Weights of a small mixture-of-experts language model, trained from scratch on English Wikipedia: a softmax router.
Below are experts of layer 5 (counted from 0) of a mixture-of-experts language model. Rows are named router (the router's row for the expert), gate (a neuron's input weights, with its number), up (a neuron's input weights, with its number) and show model dimensions 0-255. Each number is 128 + 24 x the weight over its row's rms, rounded and kept within 0 to 255.
After each expert's rows: "comes after" lists some tokens at least twice as common just before its tokens as in all text. This comes from a sample of Wikipedia text that the model never trained on. Tokens count by the router's weight.

# expert 234
router [138 111 157 128 100 156 152 113 174 120 102 114 164 121 100 135 130 180 133 128 125 134 126 100 123 149 114 116 155 140 161 137 144 141  82 124 130 136 130 137 137  93 105  98 140 125 116  97 129 152 112 145 130 124  97 119 115 100  97 148  88 125 115 128 156 126 111 115 146 137 114 127 139 126 101 173 108 132 127 134  90 124 100 155 105 164 166 171 102 153 146 127 109 121 144 115 106 117 122 135 159 141  99 126 112 112 150 122 117 109 131 132 145 121 195  95 113 133 106 113 186 160 130 150 134 111 129  89 102 144 122  91  77 141 148 140 138 123 157 106 176 140 135 123 119 120  86 155 135 153 120 100 175 159 110 144 145 161 104  97 121 173 132  79 132 123  91 121  78 139 110 163 186 151  94 120 120 147 105 172  85 131 162  80 129 104 110  95 136 108 112 128  92  89 129 140 107 103 147 176 142 145 163 137  78 118  76 138 147 109 132 110 155 158 137 148 137 165 171 135 147  93 121 150 105 110 144 149 109 133 144 153 123 180 122 147 138 154 149  91 142 157  93 143 135 103 100 122 143  90 150 148 136 126 168 142]
gate0 [135 132 160 125 129 145 137 165 131 133 142 155 178 138 159 120 134 132  99 183 103 184 153 115 160 137 133 131 145 171 120 109 144 150 138  67 183 169 136 121 124 104 127 114 162 107 112 158 116 182 145 113 100 107 125 121 134 173  64 106 115 122  88 115 126 122  75 144 143 153 135 152 169 121 139 155 151 154 126 141 137 123 125 124 134 139 117 140 136  59 142 115 146 158  86  99 143 106 141 120 133 119 136 164 107 143 138  95 105 120 121 110 150 128 135 115 128  86 111 122 137 135 106 143 171 147  94 118 123 138 109 145 160 158 165 145 133  87 117 119 128 114 128 126 103 163  96  84 115 107 132 108 114  90 112 159 142 152 102 141 112  98 127 152 128 109 143 137 106 156 123 117 136 137  74 182 141 149 131 152 158  85 185 128 137 128 146 107 129 167 142 136 104 108  71 119 146 117 116 164 103 132 179 112 154 118 132 158 103 126 126 107 149 120 167 143 147 141 106 135 103 134 123 125 138 178 115 158 114 136 155 166 147 106  99 159 137 106 121 183 120 143 105 108 128 123 143 118 123  71 123 136 146 113 149 144]
up0 [143 145 146 131  89 134 101 164 145 111 149 129 104 121 134 128 152 113 106 186  83 166 126  94 126 148 135 128 170 134 119 113 138 159 137  81 198 171 139 146 132 112 124  81 188 137  85 110 106 189 166 131  98 106 129  99 129 169 118 108 114  93  93 147  94 128  89 127 136 114 133 129 165  99 123 161 126 143 141 145 129 140 117  93 148 150 109 174 162  78 128 139 161 145  80 140 146 112 146 169  81 121 141 154 137 173 114 149 127 124 127  99 162 132 135 113 114 133 127 100 130 119 126 152 133 140 104 108 121 146  89 135 146 142 143 152 113  91 146 104 149 115 128 144 123 140  90  97 138 115 147 134 127 109 123 149 139 160 116 143 135  96 152 122 149 127 129 104  91 133 139  97 178 126 106 142 164 110 135 126 161 123 123 123 109 143 156 146 142 179 142 136 138 138  86  76 145 135 149 120 136 121 190 104 140 110 162 138 102 167 104 133 158 116 155 137 150 133 125 125 132 148 138 129 160 136 131 170 109 149 141 123 144  88 130 137 123 114 103 165 105 103 117 116 115 131 139 160 114  83  61 141 142 104 109 115]
comes after: " the", " The", " and", "==", " a", " –"

# expert 208
router [164  92 165 125 110 146 138 117 149 126 104  83 150 151 117 103  80 143 167 139 153 169  87 106 113 134 111 115 139 126 151 154 151 152  65 157  95 176 119 108 114  74 125 116 158 107  96 115 109 151  96 136 155 108  82 129 121  95  97 129 104 142 139 107 131 102 136  91 128 121  99 167 132 163  80 167 110 166 125 121 106 108 110 168 105 111 114 150 126 153 147 162 122 101 138 133  96 124 122 122 132 111 104 110 120 142 186  97  84 125 128 141 157 131 138 105 132 125  88  88 133 150 112 174 115 108 131 114 140 149  93 125 117  77 129 157 111 100 125 111 145 157 145 126 115  88 113 146 106 115 157 109 132 144 136 175 171 125  94  96 151 139 142 107 111 138  84 123 107 151 111 152 157 157 112 125 108 130  97 139 114 125 128 124 121  79 126 110 119  74  92 161 122 102 123 137 137 106 156 158 156 140 134 164  98  81 134 126 135 129 144 126 157 126 173 141 139 172 150 149 182 117 143 108 112  89 141 132 105 104 121 134 138 151 131 147 111 152 134 111 149 130 121 135 102  88  92 126 137 102 136 144 146 151 152 121]
gate0 [135 179 148 147 129 125 105 101  83 150 131 115 131 101 119 140 102 105 139 137 137 130 128 130 121  79 100 156 146 117 138 121 145  95 119 114 176 125 125 123 152  97 119 116 134 158 150 126 153 161 105  85 140 127 133 168 134  95 147  94 117  86 102 131  99 133 123 124 165 112  91 138 117  93 131 114 118 157 134  76 147 119 130  95 142 177  97 119 124 166 153 125 103 109 110 161 139 109 145 157 152 111 143 137 126 151 113 135 126 139  91 124  91 107  91 147 145 168 136 102 141 108 166 114 111 121 152 117 150 143 187 162 148  94 150 123 117 138 121 110 105 118 138 147 154 105 156 163 136 131 152 127  53 127 116 129 142 127 134 123 142 100  87 143 131 109 118 100 131 119 128 124 130 142 101 159 133 142 128 137  80 130 130 143 154  95 124 107 134  88 121 171 128 124 133 123  98 156 111 100 113 154 169 134 108  92 163 134 171 110 103  90  57 130 153 188 153  89  98 117 147  85 105 151 116 103 141 140  87  88  92 111 129 158 137 130 132 153 135 123 101 107  93 135 111 105 105 109 118 204 120 145 122 144 157 140]
up0 [165 199 127 148 147 125 141 153 151 130  98 140 121 136 126 100 133 110 127 184 184 170 116 156 146  92 117 150 139 137 173 114 144 105 145  92 125 116 121 133 148  97 172 127  94 137 141 104 147 175 109 148 138 137  96 148 144 135 140 121 115 119 147  87 109  98 131 134 148  58 137 135 144  81 146 156  91 122 142 111 130 113  97 127 142 172 114 134 132 168 139 146 128 115 144  92 137 132 127 146  79 146 112 112 108 118 115 130 105 142 121 155 111  91  94 111 168 166 135  74 131 126 146  85  87 144 132 114 115 146 154 146 108 133 149 114 129 128 119 126 122 135 118 107 105 127 157 149 153 143 115 130 109 143 121 124 138 117 146 109 155 135 130 129 116 143  87 112 144 137 127 118 168 151 129 101 118 143 143 123 163  55 130 140 160  81 122 124 107 121 114 121 133 120 145 138 138 146  94 183 119 139  94  88  98 109 142 109 148 105 104 110  64 154 101 148 168 138 158 111 115 131  97 142 111 174 140 134 108 142 163 118 132 168 182 124 171 163 143 116 149 109  93 149 149 118 123 134 122 139 108  68 159 126 150 132]
comes after: " |", ";", " W", " L", "|", " D"

# expert 156
router [147 130 173 108 131 143 149 108 180 110  97 125 148 135 126 160 122 132 129  94 123 148 110 120 115 130 114 117 129 124 122 143 135 137  92 150 102 128  73 130 104 101 137 115 163  98 112 127 101 144 104 140 127  97 107 102 116 118 117 112 100 140 120 108 145 124 102 104 158 129 123 156 112 139 112 170 123 167 111 122 126 112  93 162  83 163 172 154  86 126 155 169 128 101 151  95  80 122 155 122 151 150 129 125  74 126 165 126 111  98 144 123 151 125 152  89 118 114  86  59 151 127 118 145 111 100 130  93 133 136 129 121 139 133 144 147 196 124 142 146 135 119 134  91  95 121 115 185 148 113 113 127 146 152 105 122 128 155  68 105 139 134 136  83 109 139 107 132 131 135 101 144 182 154  82 107  96 129  99 186  86 131 150  94 110 121 107  98  92 115 115 150  85 118 124 153 112 131 163 161 134 162 137 135  99 137 125 182 155 133 148 116 138 127 155 147 155 139 148 160 139 114 124 131  99 121 140 102 113 126 121 167 152 171 146 143 109 136 172 101 154 154 106 141 145 128 122 146 143  83 154 161 159 121 120 140]
gate0 [105 140 148 170 102 163 102 159 133  95 122 130 124 135 150 142 149 134 105  98  85 110 118 127 132 125  95 108 136 135 118  97 100 157 158 117 103  76 156 134 144 108 116 138  89 124 115 118 147 113 112 127 113 156 107  92 120 135 112 120 107 126 146 123 139  84 136 142 110 136 191 148 146 147 121  87 116 112 139 103 173 157 160 132 126 120 135 169 128 144 117 145 129  66 128 143 125 143 164 150 116 139 125 180 103 138  99 148  93 147 145 149 138 154 141 117 126 147 141  88 168 114 124 147 154 119 129 122 108  74  90 134 139 112 110 156 167  91 148 144 115 122 128 122 128 134 141 160  83 157  82 150 149 101 127 123 102 115 103 119 120 100 148 100  77 156 149  83 123 131 115 115 159 135 153 128 132 140 151 162 148 122 136 140  56 145 102 133 119 124  98 135 100 130 155  84 133 169 165 109 128 127 141 150 118 116 112 119  90  81 131 152 103 176 141 129 141 107 107  82 101 101  85 196 114 112 114 164 149 134 106 132  93 149 154 158 119 132 164 115 162 144  90 124 116 152 165 125 137 152 159 139 152 136 129 155]
up0 [103 139 156 135  84 131 103 120 172  83 103 146 121  98 142 116 170 135 141 127 126 141 115 122 125 137 117  91 147 152 100  87 123 127 147  93 115 130 122 129 117 100 110 157  85 132 125 102 117 130 123 155 137 165 112 137 118 124 136 168  99 118 140 116 123 114 140 159  95 137 173 160 115 155 128 128 137  89 137 136 128 141 147 123  86 146 108 170 130 189 153 154 132  93 111 127 100 149 154 142 127 136 114 159  89 111 103 156 116 132 101 138 150 144 170 136 108 146 136 142 151 177 147 162 148 107 113 144 105  97 138 148 130 112  99 129 178 104 154 133 102 147 111 123 161 113 151 176 104 145 120 175 137  98 149 119 160 132 155  78 115 112 150 103  66 137  85 132 111 111 142 133 140 131 148 127 129 110 162 157 157 127 161 147  69 162 123 119 121 127 102 152 109 133 129 103 138 116 159 106 120 127 124 146  91 100  91 106 107 111 113 151  63 146 137  98 157 134 132 114  95 135  32 156 118 142 140 164 165 110 113 159 116 123 118 147 120 150 140 141 146 122  86 152 156 116 149 134 141 149 176 135 115 153 122 112]
comes after: "'", " the", " of", " a", " for", " an"

# expert 230
router [110 132 189 133 157 181 147 117 146 108  75 103 155 136 100 133 127 129 122 104 145 139  91  99 100 148 103 143 166 133 127 147 141 132 101 150 123 100 136 128 125  92 139 104 156 106 110 103  90 126  92 149  82 113  68 113 112  82  93 163 109 168 163 103 170  93  92 125 136 104 136 143 100 120 105 147 109 133 141 135  97 133 117 146 109 170 146 142 129 142 150 142  94 109 156  99 109 103 140  99 192 152 139 121  99 128 151 129 104 130 155 145 147 108 138  94 118 119 113 110 122 132 112 141 136 123 130  96 116 164 132 128 112 118 137 157 180 121 122 117 141 139 163 109 132  92 132 140 113 128 173  94 146 166 120 134 167 140 122 109 133 148 166  97 161 162 117 137 109 169 110 119 162 152 117 101 106 171 118 166  67 156 156 107 123 113 103 115 124 104 124 155 103  89 120 165 121 109 144 148 144 130 144 120 104 133  90 139 151 143 161 154 136 104 134 161 138 128 162 161 135 103 146 125 117 102 157 121 121 169  93 139 152 157 142 139 105 110 126 112 133 125  88 125 132 121  99 120 142  85 151 133 164 132 154 185]
gate0 [ 76 112 143  89 131 115  80  98 128 127 152 114 133 122 133 139 146 138 130  99 122 130 172 137 156 127 189 119 110 120 119 124 136 172 124 148 134 115 147  96 102 134 128 137 167 125 158 156 125 114 117 156 155 102 160 133  99 130 154  62 127 139 132 121 103 134 129  87  92 132 121 125 130  91 103 119  94 162 140  90 141 148 116 154  97 100 193 121 105 118 153 147 142 129  98 117 139  92 116 128  89  97 119 116 138 113 122 175 131 121 131 206 108 149 108 123 137 103 141 159 114 134  69 123 138 127 168 150 142 116 169 138  99 145 144 141 141 127 132  97  94  91  91  91 114 105 102 121 112 105 114 139 139 152 119 127 146 123 105 148 114 135 143 144 212 114 137 161 150 132 120 130 141 106 129 122 130 128 112 155 107 141 156 122  73 116 121 112 136  87 112 117 130 189 132 158  93 139 108 129 142 119 135 126 104 124  72  96 128 123 144 188 118  98 103 141 108 102 130 148 128 126 108 132 118  96 106 118 137 108 153 113 137 169 116 152 152  84 130 121  99 166 130 160 117 185 105 142 156 137 149 141 130 155 140 144]
up0 [139 150 129 162 119 128 144 132 138 111  97 105 123 127 151 137 143  84 136 136 132 128  94 123 104 117  80 100 128 124  99 116 116 117 107 123 134 138 142 143 145 112 110 134 117 129 101 121 119 154 150  95  88 149 176 106 156 129 121 114 157 109 133 123 185 125 165 139 167 123 147 162 128 156 169 154 144 119 108 150 115 138 123 126 151 156  72 121 142 163 105  93 147 133 123 116 133 144 120 126 157 125 154 165 107 139 142 123 113 145 147  68 148 160 131 167 115 153 132  81 123 140 177 103 113 147  90  89  97 121  79 109 179 123 121 127 114 113 146 155 112 164 121 160 120 155 159 145 158 132 166 136 145 123 130 126 138 124 167  79 119 115 123  56  78 120 127 113 114 125 124 163 129 139 123 154 101 129 127  87 131  87 120 132 183 114 122 120 141 167 129 159 108  74  94 106 154 117 145 128 118 163 132 150 131 115 177 119 152 118  91  75 163 125 121 125 138 142 104 117 144 114 151 152 151 170 162 144 156 117  86 120 132  92 160  87 111 163 136 131 148  92 151 114 153  90 173 125 134 107 104 126 123 109 105 132]
comes after: ".", ",", " that", " when", " where", " Dar"

# expert 129
router [158  83 173  89 161 146 143 121 128 106  76 116 158 118 125 139 122 137 139 108 123 145 112  97  97 127  86 136 160 125 104 140 154 130  97 115 115 163 104 136 110  73 125 113 182 116 107  78  97 163 104 158 125 101  84 100 118 119 110 195 101 157 146 110 157 119 118 111 145  99 119 156  79 125 109 157 114 166 136 137  96 112 112 149 124 166 162 138  80 144 152 129 144  98 144 141  81 102 135 140 142 156 126 107 113 111 139 140  89 106 136 141 164 127 157 100 107 128 134  95 138 155 104 115 112  93 113  85 134 151 104 109 121 126 148 147 161  97 128 156 149 141 135 121 124  91 107 141 120 139 150 121 144 154 104 124 148 136  99  88 162 153 129 121 140 144 113 148  95 150 123 156 112 150  55  91  93 157 141 152  99 152 157 104 129 119 108 123 115 115 115 162  84  97 139 140 123  99 129 174 149 139 139 122 109 132 107 154 188 110 144 143 126  94 151 162 118 155 163 127 145 115 121 148 113  83 155 131 106 131 146 144 121 130 133 159 119 132 123 131 126 139 105  93 135  94  89 148 121 116 133 130 159 163 115 119]
gate0 [137 106 146 124 119 190 116 150 154 161 117 120 119 136 134 116 105 139 149 145  77 123 127 149 152 140 121 107 140 126 128  96 162 133 146 205 150  70 116 129 107 150 117 126 142  78 111  81 159  90 148 140 127 151 123 192 129 120 141 128 150 109 102 134 144 112 131 131 143  88 121 111 105 134 141 126 118 112 129 124 131 132 124 121 147 189 116 126 122 136 119 126 165 104 106 140  72 132 160 138 126 151 134  97 114 160  75 169 132 125 130 212 118 149 177 115 130 124 105 114 121 120 108 141 136 152 157 128 120 137 155 127  93 130 139 152 137 151 100 122 129 121 141 113  92 141 151 151 140 155 103 104 130 116 134 125 146 151 103 138 104 115 131 118 136 122 115 145 132 103 119 141 104 100 154 123 101 128 171 117 140  92 124 109 149 137 189  75 105 139  81 118 148 171 136 153 116 161 124 130 141 149 111 139 104  97 127 157 141  79 154 116  99 151 151 147 161 127 158 139 132 104 125  96 117 156 107 118 124 144 119 167  75 146 151 104 146 149 180 168  93 155 135 121 154 153 152 142 129 121 138 143 191  80 113 122]
up0 [116  94 145 133 131 162 106 159 146 149 132 111 125 141 138 134 127 142 150 153  85 123 107 144 175 142  81 115 145 135 141 106 139 109 137 185 138  70 122 131  92 149 114 153 137  69 123  88 155  82 151 141 113 145 124 166 109 123 131 111 146 120 119 120 130  99 136 127 121 108 131 105  97 124 167 139 116 122 152 105 152 133 119  94 145 173 106 143 140 147 144 122 152 102 115 138  92 158 174 143 102 153 122  95 113 140  56 159 133 133 123 180 133 160 163 154 154 118 127 111 115  97 134 138 141 142 147 104 114 135 156 132 105 116 140 147 158 181  92 113 129 120 132  92 118 150 146 137 141 185  85 127 126 128 131 123 148 130 116 156  94 122 130 112 147 150 132 119 142 120 114 145  77  97 164 151 108 130 168 140 133 112 134 111 167 119 159  78 140 144 106 133 143 155 132 166 136 150  98 118 144 140 115 128 102 104 136 164 137  79 148 108  92 160 160 125 130 126 142 156 123 130 114 112  91 143 102 125 123 141 108 151  73 126 147  95 125 150 174 152  93 156 154 155 170 153 154 124 138  92 126 147 180  68 128 122]
comes after: "\n", "==", " ==", ".", "===", " ==="

# expert 11
router [148 100 158 102 105 161 153 114 202 121  89 119 162 124 115 148 134 139 132  97 154 153 119 124 103 165 112 128 145 136 132 161 140 124  95 141 116 111 108 146  97 113 145 110 150 124 115 122 120 181 101 150 122 110  94 120 113 102 119 144 124 143 103 136 139 121 110 109 168 132 121 138 113 120 129 172 113 188 122 142 117 103 100 151  92 156 141 178 108 151 126 129 131 115 138 133 101 118 153 133 157 135 116 106  93 124 138 135 136  87 164 115 146 112 196 100  83 145 111  66 140 173 118 135  88 100 124 119 128 167 135 112 123 130 138 164 142 119 147 128 132 150 139 102  99 126  84 167 141 121 121 133 161 153 113 160 158 148 107 121 125 139 152  96 112 140 110 121 104 112 117 140 184 145  79  89 117 125 106 171  95 140 141  82 114 100 101  79 128 108 129 118 119  91 141 121 137  89 151 167 143 174 146 137  61 137 126 140 161 120 128 136 168 142 161 155 147 157 155 128 155 122 124 133 104 129 154  94 121 159 137 169 123 156 115 121 120 145 160 109 154 172 101 122 129 102 103 140 139  98 155 150 139 129 132  96]
gate0 [ 83 118 168 155 158 124  85 153 106 131 159 145 116 158 109 182 107 151 138 117 131 113 123 132 168 147 114  89 112 123 106 118 153 143 146 110 110 146 134 180  98 157 119 116 134 138 152 110 119 112 138 149  99 133 134 143 133 121  95 140 125 178 134 143 143 119 137  83 145  99 150 141 146 146 130 104 152  99 129 142 117 149 146 126  97 108 113 125 121 120 123 147 155  96 147 176 146  90 122 115 168 163 124 134 124 102 114 161 151 122  98  62 110 154 154 124 143 148 135 101  79 106 180 156 158 131 148 101  76 118 164 151 127 129 139 123 137 108 121 130 119  81  95 123 100 139 117 147  96 126 116 140 115 113 150 135  93  96 141 125 125 102 111 126 111 138  72 146 154 121 132 106 107 107 117 119 137  88 103 153 132 121 126 130 141 141 107 119 123 140 116 118 154 105 134 131 132  62 111 112 164 105  84 104  96 158 159 132 125 133 176 154 129 148 143 159 163 155 139 146 139 141 115 124 144 192 129 146  84  70 112 146 115 117 138 106  98 112 103 160 113  86 105 133 140 118 119  89 131  94 112 134  88  76  78 160]
up0 [127  90 143 125  88 154 121 122 108 166 130 136 126 156 137 171 134 190 138 125 140 118 134 114 152 154 130  88 120 126 103 108 157 171 153 112  99 169 133 145  94 112 148 115 116 104  77 159 151 110 114 121 119 133 133 151 142 116 107 104 106 163 119 118 144 132 106 147 108 115 138 131 128 117 110 126 157 127 134 108 122 141 167 139 131 148 165 100 141 110 130 161 173 157 144 123 151  90 130 113 106 154  82 117 110 165 102 124 138 132 152  80 114 136 140 114 100 153 100 116  88  90 125 127 132 134 151 102  71 140 111 135 191 152 150 136 109 116 136 116 121 150 137  96 116 138 127 139 134 124 101 148  95 138 157 120 166  97 122  95 180  92 139 109  93 119  54  84 151 125 139 103 162 152 139 135 168 132 138 151 151 107 129 168 131 165  83 133 119 118 146 132 141 114 162  86 155  99 136  97 143 132 137 119 104 156 125 152  84 135 131 148 102 155 134 145 186 128 150 124  96 118 127 166 125 188  99 145 102 142  98 139 133 134 126 142 134 150 113 157 137  77 112 140 140 107 141 106 181 140 163 126 114 102  90 111]
comes after: " the", " in", " a", "==", " television", " series"

# expert 60
router [122  97 167 119 148 147 133 110 133 115  91 110 165 127 113 144 114 136 141 106 126 154  85 106 103 138 107 117 173 145 116 138 157 118  94 144 120 105 147 123 130  80 139 124 149 100  84 100 100 137  83 146 105 105 101 119 102 104  90 181  99 150 168 119 149 133  86 115 144 100 109 151 101 119 104 157 123 128 139 133 104 108 125 168 112 152 128 142  90 148 173 124 124  81 140 125 105  95 155 114 168 169 106 115 118 135 145 131 102  98 167 150 123  86 149  80  81 131 106  78 127 145 128 142 120 107 129  98 122 145 104 119 112 121 140 150 191 106 135 112 143 115 132 121 120 109 137 163 122 134 150 112 139 150 103 148 184 157 111 124 142 148 156  91 157 177 124 139 103 161 119 137 118 133  87  84 116 166 136 161  83 147 167 101 132 121 103 100 138 123 136 154 110  77 122 150 125 118 134 144 144 124 160 121 116 141 104 136 151 144 161 143 131 108 151 151 125 137 172 153 142 109 168 133  99  98 155 119 113 160 104 150 134 127 137 147 114 120  91 107 143 151  75 104 133 134  98 123 153  99 156 142 163 173 112 134]
gate0 [153 114 142 116 111 164 116 139 133 120 116 106 115  92 108 127  85 162  99  82 149  96 136 158 178 124 118 119 125 117 146 154 141 115 153 109 128 100  87 123 108 110 157 113 138 142 139 121 169 174 165  89 142 147 135  96 152 125 154 150 141 107 126 149 110 130 176 112 174 164 132 145 114 143  71 112 160 140 149 109 137 115 137 137 146 142 151 144 131 110 104 126 119 157 126 156 130 165 160 139 134  86 156 151 145 132 117  91 153 129 101 115 126 130 141  79 152 148 126 106 119 111 139  96 147 129 118 133 130 112 159 147 165 140 158 132  73 150 117 169 111 163  85 141 157 129 141 139 163 141 101 144 112  85 101 148 122 156 162 185 140 128  97 158 116 135 121  77 120  78  93  96  96 120 106 156 110 134 115 112 154 144 103 145 101 141 152 131 101 159 118 117 110 102 152 129 128 141 105 185 128 130 102 148 142 111 121 113 119  84 131 173 112 134 137 133 180 187  94 107 127  92 140 124 150 135 166 132 126 141 113 142  76 152 153 132 122 114 159 121 149  94 166 132 139 104 170 103 106 115  96 143 134  96 134 114]
up0 [102 130 146 114 118 135 146 149 138 114 117 131 125 104 152 126 100 117  96  94 141 172 126 117 174 110 155 136 122 130 130 105 155 155 153 100 148 116 103 156 124 115 139 103 141 147 138 149 160 128 135 133 108 114  97 129 132 132 170 166 124 101 120  89 147 133 110 143 170 117 122 123 119 115 107 119 130 159 152 109 134 136 153 127 112 118 145 141 176  92 109 128 129 117 102 189 134 154 175 122 138  94 150 100 115 159 144 136 126 131 124 136 127 150 145  94 155 155 141  98 149  87 160 111 127 132 101 130 115 160 134 140 126 115  93 142  68 165 104 157 125 121  97  90  91 133 165 131 137 151  81  84 146  94 124 146  94 165 124 101 126 131 110 195 139 107 156  95 137  94 131 134  93 143 146 137 150 108 123 120  86 119 122 153 135 134 166 125  83  83 140 114 118 110 142 103 119 164 117 147 146 115 135 171 122 127 136 135 117 150 153 186  81 178 131 113 160 124 129 169 152 112  84 145 119 135 118 138 154 172 112 143 111 152 127 182 124 131 164 140 131  85 184 146 109 151 102 128 187 138 118 110 169 120  83 128]
comes after: ".", ",", " where", " He", " when", " that"

# expert 227
router [162 104 121 148 128 170 136 125 168 117  99  95 164 141 110 165 118 156 131 146 138 155  83 112 116 148 113 112 123 109 150 165 135 145  98 135 108 145 127 125 151  72 119 100 153 146 102  86 140 120 100 129 115  93 124 110 110 111 119 143 102 179  96 101 147 120 118 124 136 143 130 157 121 119  65 150 106 160 123 115 110 124 121 153  98 162 146 145 116 129 158 147 117  96 123 139 109 121 126 150 153 152 126 116 112 128 167 158  88 113 141 163 165 138 146 107 117 119 119  99 149 151 118 149 122  88 146 113 132 145 125 107 100 129 166 141 140 119 145 109 138 116 167 135  94  85 100 146 131  98 145 102 145 121 115 170 181 143 120  97 169 127 145  99 103 131  99  97  92 153 117 147 160 187 102  83 101 136  79 137  97 162 156 127 134 116  95  77 100 152 108 144 128 112 136 123 112  94 140 129 202 159 116 155 129 107 104 138 163 141 137 106 131 107 133 157 133 151 144 155 142 116 172 114  85 101 136  88 117 130 138 130 146 129 129 152 113 140 113 108 160 142  92  98 147 126  71 106 154  83 158 145 141 125 107 132]
gate0 [101 141 132 128 130  92 145 160 139 125 130 143 138 111 131 125 143 144 141 117 149 131 128 131 124 123 130 123 106 147  92 146  77 138 100  67 120 121 125  75  96 162 146  98  93 133 128 163 140 143  99 122 108  80 100 120 118 118 176 130 181 101  45 106 165  91  76 154 129 104 121 148 117 119 144 121 124 167 129 123 128 135 134 138 160 140 154 104 161 120  99 131 115 139 113  92 163 146 152 153 145 142 148 114 136 113 122 117 110 136 109  98 167 136  87 115 130 108 152 123 112 104 186 106 140 114 131 137 158 121 166 156 158 120 124  84 103 148  97 105 163  73 117 183  90 149 105 159 150 115 128 104 108 107  83 111 169 128 102  87 114 120 172 140 122 105 144 144 135 165 113 140 123 218 111 130 133  97 137 130 134 163 109 144 148 167 141 147 122  83  99 137 129 129 103 115  97 103 102 130 105 126 162 145 126 148 146 124 136 134 113 163 151  94 104 165 129 129 157 123 121 150 124 114 136 134 148 119 108 133 140 155 109 154 131 105 115 128 112 129 155 133 121 117 120 135 160 124 164 172 160 128  95 130 125 144]
up0 [104 131 106 121 135 117 123 117 114 156 107 154 155  52 163 114 123 162 155 116 105 126 134 108 126 157 143 134 160 113 126  73 121 110 106  81 131 133 152 116 109 176 102 120 122 116 148 168  90 144 123 138 151 136 117 101  96 137 141 136 148  90 174 141 125 143  85 147 150 157 116 115 141 127 153 124 129 125 155 124 108 108 153 131  84 100 124 152 151 117 112 121 148  98 155 141 120 135 157 158 143  82 105 102 123 125 107 156 108 116 120 114 120 118 166 119 130 144 115 150 108 121 169 156 159 123  79 136 109 137 152  88 143 138 118 134 117 161 168 127  98 151 111 144 183  93 143 120 115 134  84 152 125  93 173 135 138  85 134 148 168  79 141 107 108 112  86 124 108 120 131 124 137 119 135 136 124  91 151 168  87 122 140 134 170 138 139 118 114 122 156 134 109 103 110 167 135 148 110 160 152 105 100  87 114  81 110 137  96 109 128 134  84 153 127 133 133 138  94 118 157 145 172 109 136 136 131 171 112 131  96 135 129 160 143  91 108 161  96 151 112 106 136 126 135 101 165 128 167 141  79 140 165 173 159 172]
comes after: " |", "–", " W", " (1998", " L", "/"

# expert 4
router [137 122 172 118 144 140 140 110 128 140  88 103 139 155 117 163 115 159 139 124 130 133 111 109 115 177 116 142 181 149 138 170 162 133  98 139  85 159 110 141 156 118 133 104 145 115 103 103 107 126 105 145 110 107  87  75 114 102 107 147 104 126 114 102 136  61 132 112 130 120 130 140  92 121 127 153 106 113 112 124 138 121 113 146 103 137 138 179 103 106 113 156 105  94 177 110 106 118 166 145 159 129 114 115 100  93 144 145 114 156 150 152 136 107 159 117  99 135 100 108 131 160 111 116  78 109 137 130 108 172  93  98 128 129 124 137 173 116 140 132 144 141 144 122 114 106  98 144 147 133 119 103 161 121 112 156 158 153  94 113 144 141 134 125 115 130  93 142 116 134  96 146 167 155  86 115 126 138  87 159  89 112 180 106  61 143  91 121  78 118 110 140  94 100 180 144  97 122 154 164 168 131 170 140 106 120 100 135 133 134 133 107 134 130 132 134 128 194 159 134 140 119 170 152 129  95 145  90 133 130 136 152 148 154 108 170 120 156 139 117 144 125  96 121 123  95  93 116 137 102 140 141 144 167 132 148]
gate0 [134 155 119 148 138 162 113 114 147 131 116 117 184 116 149  93 141 108 111 127 102 161 123 132 114  97  89 142 135  92 118 144 144 136 144 113 143  75  90 157 126 146 130 114 141 106 125 105 159  89  96 134 106 172 121 149  97 111  97 144  81 129 130 111 103 115 109  85  86 131 184 123 112  92 139 155 103  88 137  98 141 158  89 103 104 136 139 150 135 169 136 144 145 105 121  90 126 111  88 132 103 111 137 140 127  91 140 170 162 142 115 132 122 109  95 114 112 158 161 126 149 139 128 101 124 101 175 102 160 148 101 116 185 102 162 146 131 121 126 120 129 138  63 126 120 123 160 125  91 178 126 102 207 131 107 128 142 146  80 109 131 104 111 102 134 173  96 112 126 132 105  89 114  99 148 131 119 119 126 137 108 156  94 142 156 113 127 107 146 166 122 168 122 132 129 103 129 101 111 139  94  92 138 176 143 132 136 134 149 136 146  83 139 116 108 157 143 143 123 141 107 154  97 103 153 113 134 142 142 112 153 146 113 138 152 105 113 171 111 105 156 133 133 158 126 179 141 130 118 131 152  93 130 106 115 159]
up0 [132 123  90 126 101 161 100 122 146 155 120 124 194 112 161 105 132 110 117 129 102 148 109 149 122 104  99 133 123  81 121 157 127 154 139 130 114 109  82 162 121 109 128  82 143 114 135 119 161 127  98 134 111 159 143 118 105 124  90 125  76  97 121 105 132 118 127  63  90 125 178 136 114 107 111 160 131  89 149 128 128 144 103  92 116 130 135 120 125 152 127 149 147 132 118 125 132 116  97 143  97  98 143 136 141  98 131 161 133 147 115 146 119 113 124 138 131 161 144 102  93 166 106  91 130 103 183  88 177 127  99 116 164 132 140 163 115 127 119 130 128 130  65 134 128 105 147 152  61 163 121 111 194 121  89 149 111 119 104 131 115 116 123 142  98 183  95 112 126 130 102 125 132  97 142 144 115 138 122 176 130 160  78 146 143 118 142 115 137 168 101 163 133  95 133  80 133 112 146 128  91 111 142 154 138 138 128 152 128 139 139  44 149 143 127 112 162 176 129 158 140 139 118 127 146 104 149 148 135 146 147 147 130 125 130  84  99 157 104 113 147 120 121 140 110 147 154 132 135 134 163 129 117 103 101 135]
comes after: "s", ",", " such", " well", "es", "ing"